{"num_hidden_layers": 20, "hidden_size": 256, "n_experts": 32, "experts_per_token": 2, "d_expert": 48, "d_shared_expert": 128, "hidden_act": "swiglu", "moe_layers": [1, 2, 3, 4, 5, 6, 7, 8, 9, 10, 11, 12, 13, 14, 15, 16, 17, 18, 19], "router_score": "sigmoid", "normalize_top_k": true, "routed_scale": 1.0, "balance_loss": 0.000624, "balance_bias": true, "shared_expert_gate": true, "init_std_router": 0.0301, "lr_router": 0.00164, "num_attention_heads": 4, "num_key_value_heads": 4, "head_dim": 64, "vocab_size": 8192, "norm": "rmsnorm", "norm_place": "pre", "norm_eps": 1e-05, "positions": "rope", "rope_theta": 10000.0, "rope_fraction": 1.0, "qk_norm": false, "attn_scale": 0.125, "tie_word_embeddings": false, "parallel_block": false, "init": "uniform", "init_std_qkv": 0.0244, "init_std_o": 0.00386, "init_std_up": 0.0244, "init_std_down": 0.00193, "init_out_by_depth": true, "optimizer": "muon_variant", "learning_rate": 0.00594, "lr_mult_down": 0.7, "beta1": 0.93, "lr_head": 0.00552, "max_grad_norm": 2.0, "warmup_steps": 200, "schedule": "cos", "final_lr_fraction": 0.0, "batch_tokens": 32768, "max_seq_len": 1024, "doc_mask": true, "train_tokens": 264300000, "max_steps": 8066, "dataset": "wikipedia_en"}
Below are experts of layer 13 (counted from 0) of a mixture-of-experts language model. Rows are named router (the router's row for the expert) and show model dimensions 0-255. Each number is 50 + 15 x the weight over its row's rms, rounded and kept within 0 to 99.
After each expert's rows: a language model's description of what the expert responds to. This comes from a sample of Wikipedia text that the model never trained on.

# expert 14
router:50 78 55 53 34 51 60 62 20 47 36 30 69 50 49 84 49 34 73 59 62 52 73 29 49 54 52 67 57 45 32 37 80 28 73 29 59 77 71 11 61 52 44 41 49 25 58 53 48 62 52 66 36 63 75 31 82 53 32 41 63 45 74 42 67 71 37 43 53 32 46 69 48 49 44 38 53 83 65 60 48 27 35 50 42 45 75 31 37 46 30 55 58 67 63 59 58 48 45 62 44 41 62 47 30 34 55 65 60 54 49 58 34 51 69 44 32 73 28 52 54 09 38 61 62 39 68 42 56 62 42 60 58 41 15 27 57 65 58 48 54 56 34 47 54 37 76 56 67 35 64 56 63 50 21 48 16 53 64 70 38 53 23 39 58 43 30 34 57 27 56 57 44 73 32 29 27 59 35 74 30 67 32 39 79 65 44 34 72 45 80 76 40 54 59 66 58 52 61 30 33 48 48 75 35 73 62 57 62 36 54 66 49 81 69 62 40 68 47 58 56 41 39 43 40 53 40 45 42 47 46 26 79 36 34 29 34 56 34 60 45 38 57 62 57 38 48 70 64 40 49 60 34 45 32 44
Words naming academic fields, institutions and organizations, plus the and joining them, such as Science, music, research, University, Architecture and Design, NAACP.

# expert 0
router:56 62 71 74 51 51 43 76 54 51 24 47 38 48 57 59 57 47 53 65 60 34 38 58 28 34 51 43 41 52 39 40 48 38 62 50 48 54 52 31 80 49 49 56 40 54 58 40 46 54 67 46 37 15 47 53 58 50 49 35 67 35 48 36 63 64 47 39 48 53 64 52 39 55 40 74 06 61 68 46 58 17 32 39 46 42 58 39 23 41 42 44 43 71 67 83 45 61 68 37 48 40 40 28 59 63 54 54 65 69 58 65 79 41 32 53 67 25 33 49 75 31 42 65 56 38 25 32 19 30 40 53 55 74 27 50 30 37 40 64 47 40 52 47 47 61 60 44 24 29 61 64 57 24 44 63 35 82 53 68 48 52 63 60 60 40 51 39 62 40 56 54 49 62 44 52 35 57 35 74 74 12 39 67 75 46 57 72 73 42 65 63 37 67 37 40 44 44 16 50 52 49 31 79 47 67 53 81 39 34 27 68 59 71 79 52 52 43 74 41 34 53 45 71 23 63 46 74 54 34 94 25 61 49 58 55 31 50 39 39 44 52 92 57 61 41 52 63 60 44 72 44 34 49 19 55
Final pieces of proper names and titles, especially place and surname endings like -shire, -ham, Hill, plus closing brackets and quotes.

# expert 16
router:46 46 42 93 42 42 74 61 48 62 50 48 61 79 60 46 57 30 48 61 66 32 80 68 22 66 60 32 81 48 41 37 43 54 47 25 46 89 56 26 42 50 57 65 42 23 61 83 55 45 55 82 37 42 44 54 40 26 58 51 44 58 46 59 53 50 61 35 35 70 57 27 59 66 74 64 31 76 51 74 54 17 25 41 25 55 80 25 39 54 37 29 63 66 75 70 31 50 85 52 51 56 62 53 42 44 62 49 56 49 60 52 30 41 60 53 56 50 51 46 65 38 56 71 48 62 45 28 44 51 42 67 51 32 17 46 53 55 69 63 45 71 39 65 54 48 57 71 37 27 59 52 67 48 44 49 45 59 64 71 37 44 32 46 44 44 53 38 53 14 43 77 60 52 46 29 52 56 13 56 56 35 60 33 62 43 28 44 63 58 70 40 47 46 68 50 38 49 42 45 49 51 48 33 31 85 31 54 33 37 43 84 48 50 69 64 43 71 65 51 77 53 31 52 39 61 62 61 33 61 32 42 59 40 64 44 57 42 48 34 48 51 66 87 46 24 27 69 38 59 50 38 66 46 26 60
Inner syllables of common and scientific words (mo-le-cule, phi-lo-sopher, nu-cle-ar), and units like km, kg, mm, lb, often in species or geography text.

# expert 27
router:03 58 65 76 38 60 56 51 61 31 57 35 52 57 73 74 44 69 57 44 63 51 66 52 27 51 36 65 79 54 49 51 76 42 45 56 63 60 66 51 72 61 24 79 28 32 58 70 53 42 71 77 55 42 49 62 52 67 44 46 57 61 50 23 71 71 49 42 56 40 39 42 37 67 72 36 35 58 53 50 53 41 41 34 51 60 48 58 28 39 55 47 66 63 66 51 32 55 45 44 66 38 61 66 59 59 75 47 83 38 41 51 52 49 65 47 29 64 34 61 37 14 69 46 39 46 28 99 15 40 61 71 55 54 25 38 72 45 60 65 67 69 58 59 55 61 61 56 21 49 46 61 87 41 30 43 32 54 50 56 32 41 14 40 58 24 24 53 69 52 44 60 35 49 34 05 44 52 49 62 63 45 37 61 73 45 57 71 65 41 46 53 18 52 59 34 53 14 43 67 44 52 41 58 50 31 73 48 39 39 71 65 28 56 70 50 40 61 55 54 62 46 30 57 48 50 41 47 54 67 61 48 33 38 52 57 28 34 46 54 56 53 31 76 78 38 57 66 45 45 28 57 35 60 52 49
Middle syllables of names and words, such as -er-, -in-, -me-, plus adjectives like several, various, special, separate.

# expert 23
router:60 55 54 78 51 83 74 52 34 41 53 51 45 66 65 59 36 20 79 31 44 30 65 33 51 53 46 65 29 54 58 29 83 26 70 36 62 82 36 50 58 54 51 57 30 41 56 44 48 32 51 62 31 60 55 53 74 46 33 49 51 59 40 44 63 63 39 41 61 34 63 52 32 80 65 63 58 62 72 54 48 49 28 59 53 60 62 27 38 32 23 30 42 43 73 54 60 64 35 65 41 31 60 59 55 41 68 71 84 55 40 50 46 48 38 54 62 44 38 42 64 35 69 37 60 35 48 57 26 51 62 52 30 52 56 30 44 53 53 66 55 70 49 37 55 61 68 49 53 28 70 43 50 40 16 41 43 47 49 63 48 60 33 85 42 42 43 34 33 57 52 59 60 60 53 46 38 60 35 68 28 30 42 50 70 61 40 76 64 23 70 77 43 37 64 44 50 25 34 56 29 64 35 60 50 46 66 44 51 44 41 65 62 80 59 72 62 32 57 44 50 31 18 53 43 95 51 62 38 65 64 53 83 10 67 45 50 66 44 46 34 42 55 69 67 42 26 63 51 72 44 81 62 71 62 77
The word the or The, possessives his and its, and nationality adjectives opening proper names, such as the Basketball Bundesliga, French National Centre, World War.

# expert 13
router:36 86 47 58 68 34 64 45 36 52 27 50 54 66 60 66 42 59 81 66 67 29 80 46 36 36 45 57 63 62 55 49 56 39 67 33 50 63 66 43 61 66 36 48 23 34 50 50 45 46 53 67 55 57 58 46 66 60 23 49 75 35 33 37 57 76 52 45 39 32 68 52 53 70 61 61 51 53 36 82 62 58 00 12 53 42 47 52 35 53 10 50 54 38 39 43 83 54 61 73 75 53 50 20 48 54 45 51 60 32 60 40 62 69 48 72 43 53 56 30 49 39 58 31 36 41 42 51 50 64 56 46 32 48 42 52 42 35 70 41 55 43 42 38 48 60 71 26 41 56 51 65 49 54 33 65 46 48 60 41 59 47 48 25 46 32 44 37 67 17 47 73 53 49 37 25 65 70 18 64 65 63 47 28 62 54 32 66 61 28 54 37 48 55 49 56 57 33 31 64 32 52 26 69 52 48 59 68 48 39 38 69 65 69 52 45 35 54 49 66 57 43 50 71 27 59 37 42 26 40 51 40 76 37 75 63 40 44 48 40 21 26 68 73 27 21 14 79 45 64 70 69 46 75 43 64
Line breaks after paragraphs or section titles, and == / === heading markers with words like Personal, Career, Biography.

# expert 19
router:40 64 55 55 45 47 57 57 63 50 54 35 61 67 71 51 55 39 34 33 59 53 65 77 26 43 40 45 61 25 54 47 54 44 63 37 54 55 36 61 74 61 73 61 40 32 55 61 31 59 55 60 19 44 38 17 76 53 43 19 78 45 56 51 42 33 56 67 52 25 60 50 44 55 60 67 58 71 64 74 52 58 27 30 56 38 50 70 74 51 45 29 64 43 73 71 60 68 63 59 56 13 38 39 58 28 58 41 51 68 49 42 29 62 66 39 46 39 48 42 52 29 58 42 69 45 44 61 46 60 36 46 34 45 29 48 39 36 69 51 56 44 42 39 48 28 49 56 34 32 59 23 72 40 40 60 47 46 69 81 49 84 68 21 34 38 59 28 86 33 40 45 71 43 51 44 35 59 32 64 53 28 59 68 64 67 52 36 80 40 71 65 72 34 59 13 58 74 61 67 30 52 53 80 35 79 75 51 54 25 32 93 46 59 51 62 30 50 42 49 82 49 46 63 47 71 59 28 48 48 57 46 54 27 44 52 34 46 20 62 55 39 36 67 50 29 41 60 69 64 40 66 41 38 54 42
Middle pieces of Latin-script words and place names, often after re or de, as in bl-ur-red, disc-ri-mination, Green-sburg.

# expert 4
router:51 84 34 44 64 44 68 70 44 60 54 49 72 57 62 51 62 54 36 68 54 34 55 40 30 57 49 79 50 56 26 63 60 46 43 24 45 28 56 38 45 64 71 25 23 53 30 44 28 32 34 71 36 53 25 62 72 43 36 51 53 44 49 52 61 58 40 54 40 40 65 37 35 76 56 44 66 54 74 70 50 27 42 00 53 65 55 46 58 40 28 53 37 68 57 70 66 87 69 52 69 46 52 39 61 35 91 45 61 55 59 42 48 29 84 52 69 31 31 43 33 45 42 42 46 49 46 70 22 42 79 55 50 55 26 74 71 54 63 70 41 43 20 35 47 39 59 55 48 50 75 41 37 51 29 50 32 54 53 28 32 57 40 52 82 45 36 28 41 52 55 43 42 72 42 35 43 68 43 46 76 04 38 71 59 35 29 63 73 51 63 71 37 54 72 44 59 31 38 62 24 47 40 62 39 53 51 50 35 55 50 76 52 59 65 44 46 51 36 55 39 57 44 57 49 57 29 45 37 44 48 23 70 58 50 29 48 27 59 54 44 36 43 74 58 56 23 66 40 59 60 64 42 35 48 35
Single digits inside numbers, years and table cells (2, 1, 0), plus mid-word pieces of foreign or rare names like Loug-g-all, Mé-z-in.

# expert 7
router:52 66 54 70 61 42 83 46 95 50 31 47 62 35 64 42 62 27 59 38 50 25 64 56 36 31 61 68 62 63 31 28 67 40 57 20 79 93 62 38 61 57 43 48 30 53 33 61 64 42 57 36 26 51 39 40 48 65 36 27 43 45 60 53 59 51 20 49 46 62 38 40 36 46 91 68 64 59 41 74 64 44 30 29 65 63 49 26 46 52 32 43 37 55 74 67 49 44 52 50 64 41 46 21 43 28 69 36 60 46 48 57 69 34 38 49 89 46 24 40 66 30 43 46 44 34 56 42 28 45 41 62 39 80 27 39 44 44 43 27 50 41 40 49 65 50 41 58 76 47 50 34 59 18 35 47 45 66 75 58 48 52 47 47 61 42 34 53 59 30 35 54 51 66 72 77 45 43 59 56 32 35 49 36 84 46 53 75 37 60 68 81 38 52 46 17 68 31 49 61 35 54 40 65 43 54 58 57 66 48 34 37 51 65 72 58 37 67 55 55 55 40 44 77 49 74 50 25 50 84 44 48 64 50 46 51 60 60 50 63 28 49 52 38 69 50 34 77 27 80 60 38 59 51 51 62
Commas, colons, semicolons and "),", plus conjunctions like when, where, while, that end a clause; also score commas and infobox field colons.

# expert 5
router:46 65 72 82 82 48 82 53 66 35 33 60 41 66 86 61 56 41 81 62 75 40 58 63 46 46 49 42 77 43 49 61 42 16 44 16 67 46 33 50 39 66 63 47 51 41 45 52 42 17 57 52 48 64 52 28 70 29 59 49 74 72 50 54 55 55 44 42 46 34 45 55 41 54 60 47 33 74 69 78 49 46 22 32 71 94 85 56 43 61 52 50 53 40 62 45 51 49 76 55 47 54 38 31 43 53 68 64 45 67 35 55 58 52 57 68 63 20 48 47 45 49 54 67 46 55 54 71 52 47 65 59 41 49 50 49 47 78 47 59 64 37 48 51 36 74 54 65 11 22 59 48 58 34 18 60 00 44 49 48 37 80 35 52 37 14 39 60 48 58 66 26 61 21 40 40 57 48 48 40 47 31 34 29 90 52 62 68 81 58 65 71 44 42 44 34 67 48 57 54 49 61 53 65 36 56 44 62 56 43 43 75 42 61 56 55 38 50 52 68 52 53 44 75 29 69 48 52 57 53 49 26 54 51 57 46 50 72 39 54 31 40 73 62 66 65 44 57 59 51 49 59 23 47 56 48
Pipe cell separators and |---| header rules in Wikipedia tables, plus age in infobox birth lines such as (age 45) or (aged 20).

# expert 24
router:49 64 53 82 73 39 74 70 31 24 23 31 50 68 52 52 52 30 70 39 73 65 61 59 45 36 52 56 54 58 59 35 63 50 47 31 34 78 65 45 66 68 53 68 43 36 49 60 74 54 72 72 40 58 55 11 55 46 50 39 58 77 37 63 55 56 32 25 42 55 48 56 42 64 40 32 14 57 43 65 42 58 44 49 41 37 56 48 50 53 27 44 54 57 66 62 54 51 61 47 53 49 54 24 71 46 52 71 71 43 76 36 56 78 54 60 57 56 41 56 64 35 63 60 32 39 58 54 58 70 56 36 61 48 54 23 79 55 23 75 50 75 45 56 39 69 62 74 38 25 77 44 49 27 53 61 37 56 67 66 69 52 61 30 43 39 08 44 71 46 42 60 66 35 31 49 59 68 19 69 51 54 36 41 56 23 44 40 57 30 76 49 46 33 43 34 78 54 65 74 59 42 70 56 27 67 72 44 48 29 58 62 55 87 60 64 46 57 52 79 72 49 33 53 37 48 33 62 46 74 65 31 62 23 41 24 36 45 36 39 33 49 60 64 50 42 58 61 50 45 74 51 41 73 29 62
Word-initial stems of ordinary nouns and verbs after articles or possessives, like car, man, producer, critic-, com-, often followed by suffixes.

# expert 2
router:42 46 42 64 65 40 68 76 46 28 25 36 72 56 56 42 66 21 64 68 63 44 70 64 40 58 62 76 43 75 30 71 62 32 49 20 26 82 61 45 53 56 31 62 14 40 52 40 60 51 50 56 30 32 60 58 62 41 32 33 81 68 60 59 77 49 52 60 26 51 31 39 46 75 62 53 32 66 83 46 37 28 51 45 46 44 63 45 56 59 51 43 60 46 77 73 41 67 70 35 51 64 48 51 74 40 74 57 48 64 78 37 47 54 41 61 45 52 24 39 51 17 64 59 54 52 64 63 45 47 42 65 44 44 33 52 56 47 24 60 55 65 41 48 57 45 63 52 41 39 68 47 60 44 41 32 23 49 70 50 39 41 30 63 42 33 33 22 40 45 65 53 50 82 50 57 38 43 41 74 40 44 29 44 67 44 56 58 51 40 73 67 30 39 44 74 67 58 47 66 52 66 66 51 33 45 42 92 66 21 37 52 58 75 66 66 53 44 45 42 49 53 26 73 45 54 29 19 55 81 54 24 62 32 57 57 30 58 42 49 55 41 64 55 52 45 38 73 55 61 48 81 32 37 11 43
Punctuation, dashes, colons and digits inside tables, results and code or LaTeX, plus rare bytes from non-Latin scripts, such as 1:49.64, 2003, \rm.

# expert 9
router:44 70 57 68 71 54 54 43 52 34 39 29 56 45 60 52 47 27 55 58 48 50 51 81 32 66 71 64 70 47 35 53 48 36 65 38 51 79 47 30 62 50 52 52 41 30 30 59 51 63 40 81 27 43 60 53 72 34 45 29 70 46 73 42 57 83 52 25 27 58 72 41 34 59 68 65 26 66 47 45 59 41 34 38 72 41 51 39 65 51 65 62 43 84 62 56 66 56 50 49 54 19 30 44 45 37 62 53 63 46 30 70 38 35 66 45 60 48 67 68 51 25 53 55 67 58 63 72 51 43 47 78 29 56 40 45 45 42 64 36 62 34 44 36 39 51 88 41 36 56 57 59 68 32 34 41 31 37 53 52 40 44 27 47 47 65 22 46 61 38 57 42 79 33 66 25 25 64 34 35 47 35 57 33 80 23 56 51 80 45 71 61 46 56 70 70 37 32 44 40 42 52 31 66 38 62 36 69 53 52 23 63 45 92 45 60 25 62 75 22 61 54 44 38 48 68 44 37 41 64 48 42 80 34 84 45 34 60 76 65 51 59 74 86 46 48 36 46 40 63 44 63 42 41 34 41
Vowel-final syllables inside non-English names, especially Japanese, Spanish and Slavic ones, such as -ka, -ya, -ia, -ina.

# expert 17
router:63 60 48 62 58 70 45 53 63 57 21 12 72 50 68 57 60 34 64 57 47 18 79 56 39 36 45 77 49 65 59 53 58 17 52 23 46 60 37 26 45 45 39 54 38 60 17 60 46 64 46 84 22 38 64 44 58 44 30 39 57 80 55 40 58 40 41 34 30 50 54 62 39 69 65 59 57 69 71 58 48 52 51 49 68 20 84 55 67 49 67 44 50 67 81 57 45 70 53 45 54 49 49 37 71 40 60 24 78 50 43 37 39 47 46 53 40 43 51 48 50 37 54 44 52 21 38 62 25 51 50 39 49 50 31 48 61 86 58 60 43 21 61 67 53 47 47 32 46 37 46 63 49 31 52 66 23 55 57 46 71 62 51 23 44 35 25 28 64 56 75 59 65 29 31 58 56 58 63 66 36 40 40 49 69 46 46 55 73 38 38 68 48 43 75 58 47 84 51 70 44 46 32 68 43 45 54 70 46 60 55 63 38 65 54 70 57 47 52 65 58 42 23 48 51 63 59 48 21 51 83 48 71 54 72 54 35 52 42 56 36 31 32 56 40 48 42 62 22 99 70 66 23 72 39 64
Prepositions and determiners such as by, with, such, same, following and any, plus the zero digits inside years like 2020 and 2007.

# expert 29
router:47 52 59 66 60 54 82 86 51 47 35 52 67 81 86 91 76 61 53 47 42 15 34 46 21 36 63 54 76 73 49 49 69 29 66 43 61 36 35 32 62 50 45 34 32 58 47 37 64 40 55 51 43 24 60 56 67 49 53 43 67 55 81 63 50 84 38 47 41 48 23 39 61 60 76 50 34 39 64 58 77 46 40 34 57 32 59 08 62 59 38 51 53 52 70 61 45 62 84 48 28 51 51 35 52 34 43 33 63 76 61 21 32 80 49 56 51 47 28 43 47 43 56 49 33 45 35 54 28 50 66 56 66 52 60 53 65 66 39 70 53 54 55 66 22 25 53 18 46 41 69 48 43 56 27 60 40 62 54 58 42 54 31 64 64 42 43 50 79 55 33 47 57 54 42 66 61 62 47 61 64 60 60 36 54 44 44 74 42 32 68 49 43 31 72 38 74 68 46 58 30 69 78 67 33 40 59 64 59 28 69 66 32 78 51 53 47 51 49 71 51 25 34 70 48 61 37 65 36 34 37 48 44 25 44 42 33 51 52 52 31 36 55 58 53 58 28 62 59 56 29 46 56 74 41 55
Consonant clusters and short pieces at a word's start or middle, usually followed by a suffix, such as innov(ative), di(ct)atorship, Pri(st)ina, organ(ic).

# expert 3
router:46 52 46 79 78 57 62 53 59 39 44 35 34 60 92 89 53 36 59 71 83 57 58 71 36 42 63 53 41 57 33 53 39 21 54 52 60 55 79 29 69 68 59 44 30 28 58 48 41 29 28 57 41 55 73 42 57 36 45 57 68 88 42 44 33 51 47 50 51 43 68 44 53 76 56 39 21 65 78 70 57 28 19 15 56 30 68 60 42 81 39 43 60 57 65 49 62 55 64 56 51 43 29 22 49 49 75 51 61 62 45 47 49 47 64 73 54 37 51 60 59 31 48 51 67 61 41 59 44 63 46 65 39 53 35 61 63 62 60 60 41 63 31 45 58 38 49 40 48 34 46 41 78 36 31 41 35 52 51 47 42 31 45 51 46 47 28 39 43 28 38 57 44 35 52 63 18 62 29 58 46 36 27 32 92 66 58 73 62 42 70 59 52 63 64 45 50 34 56 68 53 67 57 59 29 41 45 72 49 32 36 62 63 72 55 47 45 41 55 60 58 52 27 71 23 77 45 45 53 54 45 17 72 57 73 33 33 62 49 62 48 40 59 56 46 60 29 71 48 75 75 52 16 71 35 48
Pipe separators, line breaks, blank spaces and minus or dash signs between cells in sports tables and data tables.

# expert 25
router:63 67 44 62 67 65 85 48 62 22 17 30 54 42 56 45 48 20 74 71 41 57 48 59 46 50 49 39 58 51 55 56 40 42 61 21 71 58 45 49 22 61 36 50 51 27 20 71 58 42 38 62 55 50 37 48 57 39 48 23 41 41 58 67 75 87 21 43 58 51 57 39 47 36 67 44 58 64 68 64 54 42 42 28 41 56 60 51 36 32 31 46 54 36 63 39 69 49 71 52 70 47 55 36 73 61 57 45 74 47 65 46 72 61 51 79 47 65 34 59 56 21 59 40 63 32 79 58 31 59 49 26 38 54 56 47 69 43 25 65 81 57 48 51 68 68 72 29 41 15 55 47 63 56 42 55 26 43 58 26 54 48 56 57 37 31 55 36 51 54 51 45 55 59 43 63 41 53 43 61 53 39 49 43 94 59 42 46 55 44 69 81 33 61 61 37 79 40 67 81 54 44 50 52 61 73 48 60 56 08 77 55 55 61 74 55 53 69 72 51 39 74 36 71 42 62 35 27 54 57 71 26 66 30 51 35 23 62 50 33 57 35 83 62 51 45 57 67 47 55 59 72 35 59 62 34
Words inside quoted titles of songs, albums and films, such as Love, Life, You, Who, Way, and apostrophes ending titles like Nothin'.

# expert 12
router:48 48 53 56 42 35 72 73 30 54 30 58 57 60 67 46 44 41 88 64 51 32 71 85 28 13 59 67 63 75 63 54 68 54 62 52 52 43 44 28 77 56 75 38 48 41 38 58 38 46 51 53 52 54 43 59 65 55 63 44 62 52 58 65 68 59 60 52 69 50 51 57 38 71 61 66 36 88 77 58 36 29 57 47 34 66 51 47 50 54 40 22 78 57 53 49 43 44 64 73 76 52 35 50 78 51 52 74 62 63 61 30 36 70 29 57 47 61 42 66 63 40 55 70 58 40 30 49 19 60 50 76 59 68 22 47 46 51 50 65 49 47 57 43 61 44 88 52 65 02 38 37 49 39 50 51 48 54 68 58 48 67 34 56 48 50 32 25 56 32 56 49 60 37 57 30 57 60 20 58 59 52 35 43 70 52 49 70 79 42 63 65 39 51 62 62 69 56 63 60 42 52 50 51 57 51 37 88 30 10 52 55 74 55 68 76 55 41 34 64 51 48 31 47 21 68 21 62 52 44 43 53 71 30 90 18 33 69 40 39 46 46 43 35 64 48 65 49 58 52 51 54 40 64 48 69
Capital-letter abbreviations and codes like MF, FW, FC, kg, plus digits and fragments right after an initial capital in tables.

# expert 20
router:60 84 65 77 67 60 60 57 45 51 43 35 66 49 45 35 61 39 54 38 45 50 53 40 48 38 54 58 64 40 41 38 77 27 62 34 62 57 75 21 48 31 48 45 38 34 45 44 49 50 34 44 62 27 51 39 69 62 84 50 80 54 65 49 24 44 31 51 50 57 49 30 39 52 65 52 46 65 73 67 45 32 30 44 99 39 60 23 55 65 49 42 36 56 62 31 65 85 67 41 67 52 62 23 71 49 62 56 60 40 73 40 53 51 80 78 57 22 55 37 40 55 61 71 37 35 52 73 58 47 72 62 45 55 34 33 43 53 48 47 47 25 47 65 65 63 71 66 38 46 75 55 55 45 42 72 31 31 52 54 35 57 27 59 70 40 39 31 41 54 63 37 59 54 37 45 29 49 44 31 43 16 44 61 38 51 36 52 63 23 66 66 63 54 68 34 52 47 48 46 45 68 62 64 52 25 80 54 29 36 68 38 74 70 92 62 36 72 56 75 75 48 41 60 61 52 18 36 49 60 59 34 71 27 62 43 45 63 64 42 35 64 54 62 43 47 32 76 49 50 30 56 58 54 46 82
Articles, pronouns and relative words starting a clause or noun phrase in running prose, such as a, an, he, she, they, who, to.